From a checkpoint of a small mixture-of-experts model trained on Wikipedia: 11 layers.
Below are experts of layer 2 (counted from 0) of a mixture-of-experts language model. Rows are named router (the router's row for the expert), down (a neuron's output weights, with its number) and show model dimensions 0-159. Each number is 128 + 24 x the weight over its row's rms, rounded and kept within 0 to 255. Numbers have three digits each.
After each expert's rows: "comes before" lists some tokens at least twice as common just after its tokens as in all text. This comes from a sample of Wikipedia text that the model never trained on. Tokens count by the router's weight.

# expert 18
router:112110104161095146126176129121159086178096141143134110125128156109136173125108132165135161123075152134119076081133123146148129070124138135158144117158135133129136109117090176144132171132126144141117114119092097097161113136142122146137131121095122116126162134091162138119121148099139125130124093086113107198128143090134139092144130136135134136103150124153133145085161118143168117131142104134152153117150155142123130136107121106122127169115131160124123075083094130118116100131087187
down0:141137171130128104136130082160124138173105113146127148092098096132152122126146165191103095162133162129130100158138135133149132105114115119106102154179104109153136107117119153116136104137110123107150135115170138131115175114161137115091091122190123127111174128151162124135147168132200163120125133138128108132095128134124111167125152127099134099139117199165148157122139140104133150144120184089093142141107150126118115139101120107154121177161109127148130109110129128120127097118130125
down1:101118143107120145140150178117139074115191114145145157142106132144105100129149148137124140161153141122127121143086102105143133135127133097141145114164150163112146116157154120146168145103092141168174141129128117122124092147122153106137114101147114144155098122066156093181140156147105138108130149105127120118100098113150121078127113121116134105115173103134111124138115115140110098138123130156126143154059146114156091110176140141103129147166120092128177146094153132103168126084145123
down2:111133128165156152181146139160114160136116157143105135135130091127101146093098110120105111124120101124094131147118139126103104081129050155050113167115135090123111139102122164133129151126165135119130135113108156116109152141138136155151139131114143116099163156132133121135071115138141156112184161170074145144139174130114116151139094140176138124140130178163162110125139130125142122144155175117108113162119101131095167135107128123163131127117132155132159109141106139118136136130140094
down3:138138134131146086125070112174156096150119157143133110135149119091110076112151155094182086110130134144160126140094113152114113163106123120109110099148119136125124158144160137167090155158095135159114132127127154153120107143113114070082143134134111133109132084142108142123128180132131080173090106128120070137160089086131166151115135160109148115112121088131120114148115102096114142160099119124126130121154102086119133143097133148133115126124135121114129114147100129143130159100111081
down4:158172117128128120169099145169116116160127121105101097131098143145120122132143157089110081145066102161143112142098154080122115129120107124111133109111137136101138140149085126137144101144120136122130091129170125129115119145105122152163080148138153117126149144069116155174148157124164163098133093143147172111140145131139127111092130134170164130152127142153153125143133136123091140162102128138168123157140148195126106122119139151155157149129142099128154150126147150061130087128151106
comes before: "1", "2", " and", " which", " but", "3"

# expert 25
router:121106081166137118117169139105159117143127095121126139118106171102109136120156112143148091094121106142151136110133135100105129113146095122137130125136107162128139143142132099164109084123101152127087131102087137122157147109094122094090096108138132076091137137070155125130114121103103129133113143083102148125150096121107085142121149137108138140127142150100124120146162110127149110117122136141162151100109123087142140118126149098078148163148163084178159146154162096132191106075145130
down0:101158119120118098131120087131129136136095121133114150097147174080127156108139117121128129104126140137136163120135136125137100100060110177127133082134131115143109144183142124150109081098124177132125159124133149161128170104114153164102071169140123109181153122133158112093176102096130094151109138158124094131118107115126133133155120131112145160078139147147133111140135103087132122134176162089161157160126102131121164127121138148151134160139124138166146112115135130163137094117120133
down1:155133119117154146157102114131122140117148142126164123098112108112135143129168105142133146171114139131148087122129132128132117155133133117096163109110072136134126111162098107112101112163159109130075146196156126151112145139117123133054096140099107169134108124125162122138140154122110136141143118104110144105118119138131120119163119092157128122118092085131129149133121158133094140105146120152133109172111169103154110145173098115099163126160136142052145087099098140129099133183163110
down2:125082104118127131112104105097120156074127136117124176118141148138154126146138115125089125134148127131136128149091124095139117147113111048126155131151113112160054096158098135133106123102123121097143104129145113116133093106135086145115105166117163177124167169144089139148140115148141130103104139142122129126099113162143151148161110139113153156109155127140120077140177171155093130119129148157118097124122113074121133142156105091141145163148154155162124132140111111137111135121159167
down3:109134106132140112112126137108144147109115124203104127124101137112088130142172156124077103100179125125096161135168168111141122120162112084137157096128169122110122152141121090126110108082146141115118162143147171139133089147106153106133094099134143094161108116084170141149105125112152126153102190107082133148136109106112091134109156146114137130116138151141147108143173121101132140148109112103123125096120130118157120101110151103130133118136145147158117184175120115138121121083120147
down4:098135108127134133123176130114149111139134142105138165086148124143138139105119121089157098157126117092117176127121122149156089058097104112166145099127127137128162112129137118108124117114138119127091045126154111120123136109122137163105142116071130134106169120141116150127144168142116116126139109126088161080160087134110145082088127130138153161117127160126126115125157094139127110152134182114151097107147148122127091104128130080153100173161109126121132130141138107093129180137139122
comes before: "-", "\n", "==", "=", "The", "In"

# expert 22
router:138145102148073138150083156163124159125125133120120085132129151157091143098136124097101124112134105120091141145081095125139148088129151112146185137118147145100137142124153147164160138138164087114084119127110127127163146138149123093127175099113109081111126146149145138151133111173128124122115125145121086150137171071155129132160108105132142134094128137148132175092170122099115115111123132119137109118116132102098115108163196161170128162121137145122118107143123146108120087131139166
down0:129108159148142119165139151136170179127108102152125163118140163128105123189131103148081111112167137136132128088142123222119112118122099151104113172103122129104138135120106134124154126133070162117155143124143126131132118122104110150112120159170110159127134104152131130160088143107137123158162172111133134108123114151120142149137125134160158153135154138161132113129098125126144153123103142096142137105149069126146157114145131070107164093143084117120160113099121121117169130129120167
down1:120109099107124096131107158097144119133120161130097134139112132113117109133120126139129127113110077094179095124092155169159150144092134165132093093140117096121186102124116105096137168091090138125096148133162104110092127104138164119104133131111111150122130078139122133102119164084128143120152151128121121133085117147098107149103107088116138146114075138163129113115146173124120150067127104117097164162115134086150144129088109141103127107124112153119119092143072124149128135141162128
down2:145116114143138088139119187145127107102127150143093121073120108135136114079120162126133141143142110108110139125145083104118142131083142125160150097093146115128129125105136147132158153146143119101128147124108137102111127123120170161134150108166147106135131127115117172088169174130147151110125105155128130139126142135117169144119097103105109096116127155110104134117118147097097137165102109203134125112152132130148106100130109149170117147112135164135088209133140152095193134116133086
down3:108148129128098147155112136139111133136139165138139137110159139187136141087117148099148148114134132105137186153164151151138127178098103133074136095138136076141154131165155120136128116149118106147113108122126116134116095103106100118108114129163090154124126097155103143103121163120104070127156116120119137137123126132137120098139160134114105134153150182106159101126130100121071161151154118127124161109115114139156107167151098136103095133088113103126135133132107109204117171112085107
down4:130121153086133095129142169137103196113153099113137151111066104118125144151139138123097133149108108132143117157103155098138127095176124123099069129138109153112102140133134157127088128146143117127156134136125101145179088097169139125130150145129117124114110114116103124156127124106160130110128127142147138162144139121156097149131090138145125084098125149171170156145154119130143139123130127075134131076125128104131122122116134141155096126139209141104107097114145112089121158145090181
comes before: " the", " a", " his", " an", " its", " their"

# expert 9
router:098116139128118104120137146126151156145090124100134128142131159130099150101106097103126119123101127161115150136107137142127148074156086157123190136137102153132074136089108152103138094169129105133140110163119081074146135107142114098165184154137143138126128125100171103130115109115126111090085099097145122109131181139121148148117151119164107134125140116129159149128147160135158165142165155132089112114096163141093156136133137134105150186121110084142115118108105113117161129126155140
down0:178138139141119128110105158157125159104121138139120138142109117146067105135138125094129102146113107127124122142125087138089112094169143130114142135112139158158155135127162155122126116191133080115132130113106075132105147112179121126151106126165088149097106123152135131133138122157135112145128127115141127113162111112100180108159143105081132078122166116111149131155129123099127147091127139118141163118136133105183144085094136118114132056127127156132144159094115131196151140111148141
down1:105108124133127129137131149149162138117088142135102114160160131159112070141130125130107098111111132130123111127106080140099113060117166163094131126129156116122145160117139176110149093145152094125147086126102154144099138124102128113146133123108092132141128127133172141133128138170090147112147093122098149165115134131121139138133145109113082070118129134174102125136140124126110108113143130019169165105136135130132161126152156112170107115100142141086114107131120125123143101132100123
down2:110116100173084097107111124128157101146125138128133148174096114085099116142125119102126151143065141117104159133149105107138161143150136108161106169183151139125125149126112137128128142141159115152087126106119133129132183118106157149111162124137119132132149167126126137101176135130108139111103091103103150165114129128174098116157137124158111176155109155104127128112159123117120099126108099127126156124123138089106123154092142154125077170097177111072089147114125129149094105141146112
down3:110121112102098126105110131166142142156171119120108108073106193139170139160114148108089130108123127087122136084146170160111165134083158127176110091090136132156132081163125140121148106099147120153171129131076130127093118144138162115101144110122162097158100160131157174158126130127128121107118087115117108101097122154169131134135095147143149095120143137146119128150125141133110148116135129091145149118153133104080109146112169096153150143146142118137103111146143134114139126163157125
down4:133113116119104081099108179119099142135152146100127059115120140133161085159167113132142142137144170102128132120144156093121115096136130130101107105120113140156118088100135135206119124106136115113131094134123086144160118121114108124109162132137124123133121121140107102148097132107155109151179081171107171133105099135132119126158131122084104152151127121153121164127120125154126166113108098085175122094139104144127071126112125146148100129109144170135165094138132132118108112128093094
comes before: " the", " ", " a", " P", " S", " his"

# expert 11
router:100140129163124093108093133142103139152075142125122152156132175124171135103124108105093116093170135101110127125136152120117135077152146159141116083161094130134155146109108118133191114124135151131129137137099169191164092138107156153135110152142130157118113123089085122112113152107122094110144126182097159124137157133078142154101127146140130126107107125187135105111105155155152111114139112105156112127109127125113119155124143127159154122148149123159177126115142135119135100178093145
down0:142103118129151123104102141101135154086151126126100116138145142111180115115098117118169136120104146093099170130110136131074149178096144113108098104153122152142145145148105128121168126099137138106111139103073109102101102175113124139131111103117119130141124162098139146127123137145158135092124114108141200155126099146154152106089082113124097141115168132142110091153139081119162103149160102161139136100113118114125100124115103128098117133153138153049105135130169146135114114147125117
down1:100086156119178103117115111143155081117142128131124121110117116137083111144123110111135131131190142112118139154162151105147118124121115149130135176157123096110115152113159162128119130128120131092135130118121172128149119140135086098123118148107093129164106113141134148109163142124112081153087134187099121110142156107151114096100159157105126138121126094170149151136116185095133114110085143098088110091164107083116133127177167111132153147134118139100137119167107110114151107128130180
down2:154136168133156132122102177110103081135111144100173128125106111171104106131147144106122092133119146132152105099134184108131141098157091132147084125135141115150121131112083108155115160096065124106117155108146174146151148154172112125148120159137123122147118140103129132122107164127119115129147120111121101195104103141151100112108094125104123093131076121125116153139136118112101119145119152147118141078105154134147123090149116110171154146106153110084120160128126115096113128153081164
down3:116133125116125103101141105129151135148091125117143140135121151097138156110134130123154125160117118139122144147161123140129093156092156152142183125166122133087161152122135108134138121106156194139087133129097148165121134146127094178116145122071158138160101135160124107136118152117147126172058129132119096098161112128163109108128167134109159139132138121103133133128104096123127133152167108149185164154120095143109092109105105097106134124161102138106130117128111115126090108057169138
down4:169118095112133123160172115104158113122185105144143094080169075158125142116132121133103130138152094090126101142120138126084156143142125129102105113089121131164136081169120122113126141120095127106137146153106136112133184114122152091098114139163119113126140139111121151148114143138122137138140134080132173093167117109140155145130100100159131086109124163110101110165121155116147120074111137147122138149140082130101114146155127155141130152107127109177116114159134147150130185162113099
comes before: "1", "2", "3", "4", " a", "5"

# expert 1
router:082112169132128154131130127132116131108129151138114174149148107141116157130148070092062128141109092130115136148134132130123165115125154145120136102134131136116123124137121163129113146138148150106141108161082126116142109140151123168077098101151124139092110160103129105114088154095118103102123105127095156140132113100146122101117124124178181146096143161090110163124124151162116136083129112137110071201124104114148086134111121083143125166128165121146166125130109156136121102122127099
down0:139123149142115105121086113132117089118126132145123064119097118159105147127147135114186103165151143150109123134120126105116155166150092130095128129141127115121143117110160095147186134161141141161107181133115090132130106125126105105153147109176126153140156116142106158124144136135103119131137120122153120156129151144134163114119151114115128093050171091160125103120109080138182130144077157126130140138121125165108118135091145149133103105096157180143148143103114140114163155148163128
down1:165123107136139133110143103067120114138131169133105157112083102104110138123101109153180125119143135162124125160109136104168153135121128096141137158134120128116129099144124067115126126139168116159046160119122103089119109123132110158128108144105099134151187117117141173129165161154142099121127077114108122132107153086120173117141127144095129150118177105143174162133112144122137156123116155138142131141150168129109158146123091127112102153115153131124153104103129160106118094141108153
down2:105150098123092187069165154112125099079161142124142162069136188107132103119136155126181120135118152127153126095111132169149121131132110110123168095141128158135094156103116157124132138120133115128103145151132124102119110145147097147116113149117148131153172127131132123140127139175080129132177126131148115133114155120122164126104156133105110087135171134141162093122161119125124111126167124152111123114112121136096131132124137158126130148138065158115130140084110163072104124121086139
down3:171126137116132143127016137107140120129113129130130132140176104110140138127161118142183144108104154147128103138127119082137086147090138131117145116110110127137112125188119142140101111102089143121150100113103171138171145062126114132124130166135132150122117133129115121115118142073091118143152147140127170164121102136126139117184112131149122154143135130135105094111159138124102103096112121146169105175113114113175110136118132139123104139132139128105097116172126110169104115102128138
down4:129118146132124100172113119099123130124169122138173114105118140144126093143104160130099132149124073171110097124131117137165112115128143136102092139098108155098150120122153105121147117103142138117106159145164140126133093170131160113120165120153127146186125119083129154144192135163151133138119119099131110105104128151164147146108098136153108148146130085153106139174147097113124116168122125107144137154160102123093102127160133105164155123133135096143108142110169126058119141139085075
comes before: "1", "2", "3", "4", "0", "5"